Below are experts of layer 3 (counted from 0) of a mixture-of-experts language model. Rows are named router (the router's row for the expert), gate (a neuron's input weights, with its number), up (a neuron's input weights, with its number), down (a neuron's output weights, with its number) and show model dimensions 0-255. Each number is 128 + 32 x the weight over its row's rms, rounded and kept within 0 to 255. Numbers have three digits each.
Before each expert's rows: "comes before" lists some tokens at least twice as common just after its tokens as in all text; "comes after" lists some tokens at least twice as common just before its tokens as in all text. This comes from a sample of Wikipedia text that the model never trained on. Tokens count by the router's weight.

# expert 27
comes before: " ", " and", " which", " •", " but", " Born"
comes after: "\n", "″", "er", " Species", " Clade", " County"
router:107146127202145112091092165148122105168120138155090160158139168150095105114186107126082158104147160159111210161096160072184109118153106121117134109139164104181097158123176188126163132132097098077128088086175147138112095101076064094133102073097113130119134152122135120144131084129079093112118131129113113132142078099122081167090118078101142092141187117168182132215099119111126130204120178103130136065129153119115136146112123116086118181165079155176091078131129066137078079122154109103111132117121124098163098115065181119102088080196099136118119096146118133144133119151141162155091049137125104113131118158115152079113085119155082096175134158179134078130070137167119138145108129113133145060112134163157153134140187076150110086147076104123081086107121109117120194141202136
gate28:131103167116167124137167053124138128105068103119168092101172114167097166107132153145114146104132113131094164103144174138132166111102100155123188088158170173088180110091141089152084138098083090106060115124093146103105156100172121175113135134156102155131187090068092134113197176134185132195159146119131091099094177163134134135096143112153091179146217060107072054102087158094135112133106123110124155139090106131158046147174154132149111080166089141110128181179121148079080122132148136115126099068164046128119105151166103128100157120139108135124107143108100126143130077151147116144127148174143131093103146125131105144148133151147120183068066152110165131136116172135187156137080210159127121142069132118086074117154145143160151171068172139134174111159130138096127134150104140
up28:148122199100091166140055081127169107149092137126149106127112085140136109133171160113125100140120114102110137120150065132114094117174066160109151128153174149067170096095153118147135171123134156169154157121184143084169104128151136221064217182110140162118136182179106131136135118095160156125167155141082102098160053113118131146136099157138171173184139131126108124096077092134175115119097119104146145131157096185132111116149114132112128122170126123081149110203114128134139093133132213106122144115164113123199112121109168139168126175168092195133129118099125138193078087123161112154117210172120134100149151178129139134171132113169114059112187104125184136141141207149112141117111161061173135112135180136101152159107136177126139110144121149113149168166165136158162175160169097
down28:144158095166115115123077152129162080173152134081165147145132105123132080140154126135162137090217169116136132094127081155106126175125098151128161143138163138150108117086150075121116178125081112132138133140095116170041184112109111116141095158094091155128145154106079164117105108133099179134143132095149120085096141095091126113111087118101102108148128149168142153115123209087141158144124145178189070139087096129099122137160090073058104137192141161117142112133097135116114127099059081114169100112126140153207133116196103137158129129099123184097108084157108072173195148124147074166123135076157163136164116194087140155115172157122104080142167133142112145123068182163122106150103166175160131147072124156132084099142161135141091122123127100133080088077158084146166157071216078
gate29:113096154108101129097079160110077120097092145131140128145121149098137200142183170133177097130144173125088139162147107126173136115110052112109078068234119140112140127125120139133124061092154089117109164163112113094151107114097167140194147151113065135087113091113174091084145080052165148140244130112091132207132096139144069138092122119217125169147111154110152120130137206150130133163127107191129122135155100101121099132141155160140120135131119162149133112091125124120094069142173112127132148147111085169123099187088171159120123160138144133138144107102144135120128165122134078136161106135153104112092178131121168102157124059108115081121130156059096087117129130106150103137047167105097219120163111103145128113099137087058141115120151127144165154167112113182077135111137120
up29:071105083115110143052120146127130161121155120115119164082134140080100151097159151122132136124111191135130146147120144139142104115110152062089181118087124122106125099125119191128121133111174103184127187126147095115152129078102113169190121128131107140124159065113097094072168121136144110172127113161123135087145118138145095102092078105157140147141123100111137106135168201154207137157098139101132138116131125089184063167143175144090084116155144171169052120051131170099172105167127076135091125075128074214056133166159112137094100119091121095104139128137048145086149169113056124138144131164108114165159146070063152105094091152088092070146163192124126080104106130103128085131203156121159222137146124123139119087099133135134122160159110103136158133134098110097103114133111108
down29:037089122160161088114142149128111142191144144138107108124130042149134138089148121149151082190181223087127117120108113119136132102126117113122143077160083102157059124158145104117081115156153179113168188148134175134073113144175112093152121076074101112109127135173098063113087125122136085111131117142078159128179127195170141134154105148112147125105147140114125154126123148102142096133123129133122100100080171121167133104158106054127180100196111090103166140140136094154096098173136108155183101131152132180089145165164165142169121142169129143101133145129092158158171121131132117103168113112177136126095023076119051151149137154073145094163088094015091127138105183159122147138109101095115119151113122139192146120089065112157140142126174132128123184132101131111135124150111104
gate30:144126155115133137154094062131119110131096122110152142098060069177101098138165100097136163134133183041098141173119125123117118070121127096196033144220142140136165149172113100098129102127107112117118078145110121146148102128102120138154188160149104097090139190161144147115114154126138143109156182109166139124114068154129171128190088108164142166072131105084138114152068125136103141136116123095066123142115150137194120194145116128168156139137077114119051094171085167121139157122134188162163137127106157152199110189091165170163091165128127141201107132108106198132098095137166173171123118075190141062132148136111144124113129089085203142117128107147165099127099096127120178096094158125148175072111158105140156102132139096110129179119112161116122117120149126100150154179105163
up30:148139123188182117160105203132138132089117177140114153164146202111116104150081163089164079175171085116122154197137099143139150141195174137104181094146139123177146126099118062146174109135141124151133154138135104123125133159163134162156132157169082146129040120105118092088092111134186125119150092131129125114037121101081142110149143131082098108182106130097097116162143072172090156105168096125130160112149114143139102112115124081150147190107128085146115067125096086149109168096150104156139172152110098112139132107119127131069123090091137185160132143079099156126123084166148126144114095113163061143119096113096060156137093085090224209127090107124145106160172093158105188159176128120134145102133109153161103135146166104120134153095160105168099146157167104211120135177126173
down30:154143130096087143185161149129129135117136086152089190139160139115151184212038160142071144159161130125096063157141100156079061180129131144148087128113139065163155137098157146115120135123130091100080156071164105137150087113114156104158103146141220088143094130099154086182098092174119075119140155170160120183145155117172159140139117136138105139142148193166184126158127120113097129115087124100118124059120078157168149116101111111119115113091135096200074149084122091166117083130135162158098114144179135118155136133090179120121169092156140148131139108110154157093160123119140168071137122107138109114175178142126175132132124146087131106103169150129142119141104109124112046152162137107166057169046110116078100158086107124111156158062106124179151167167096149159127130098078078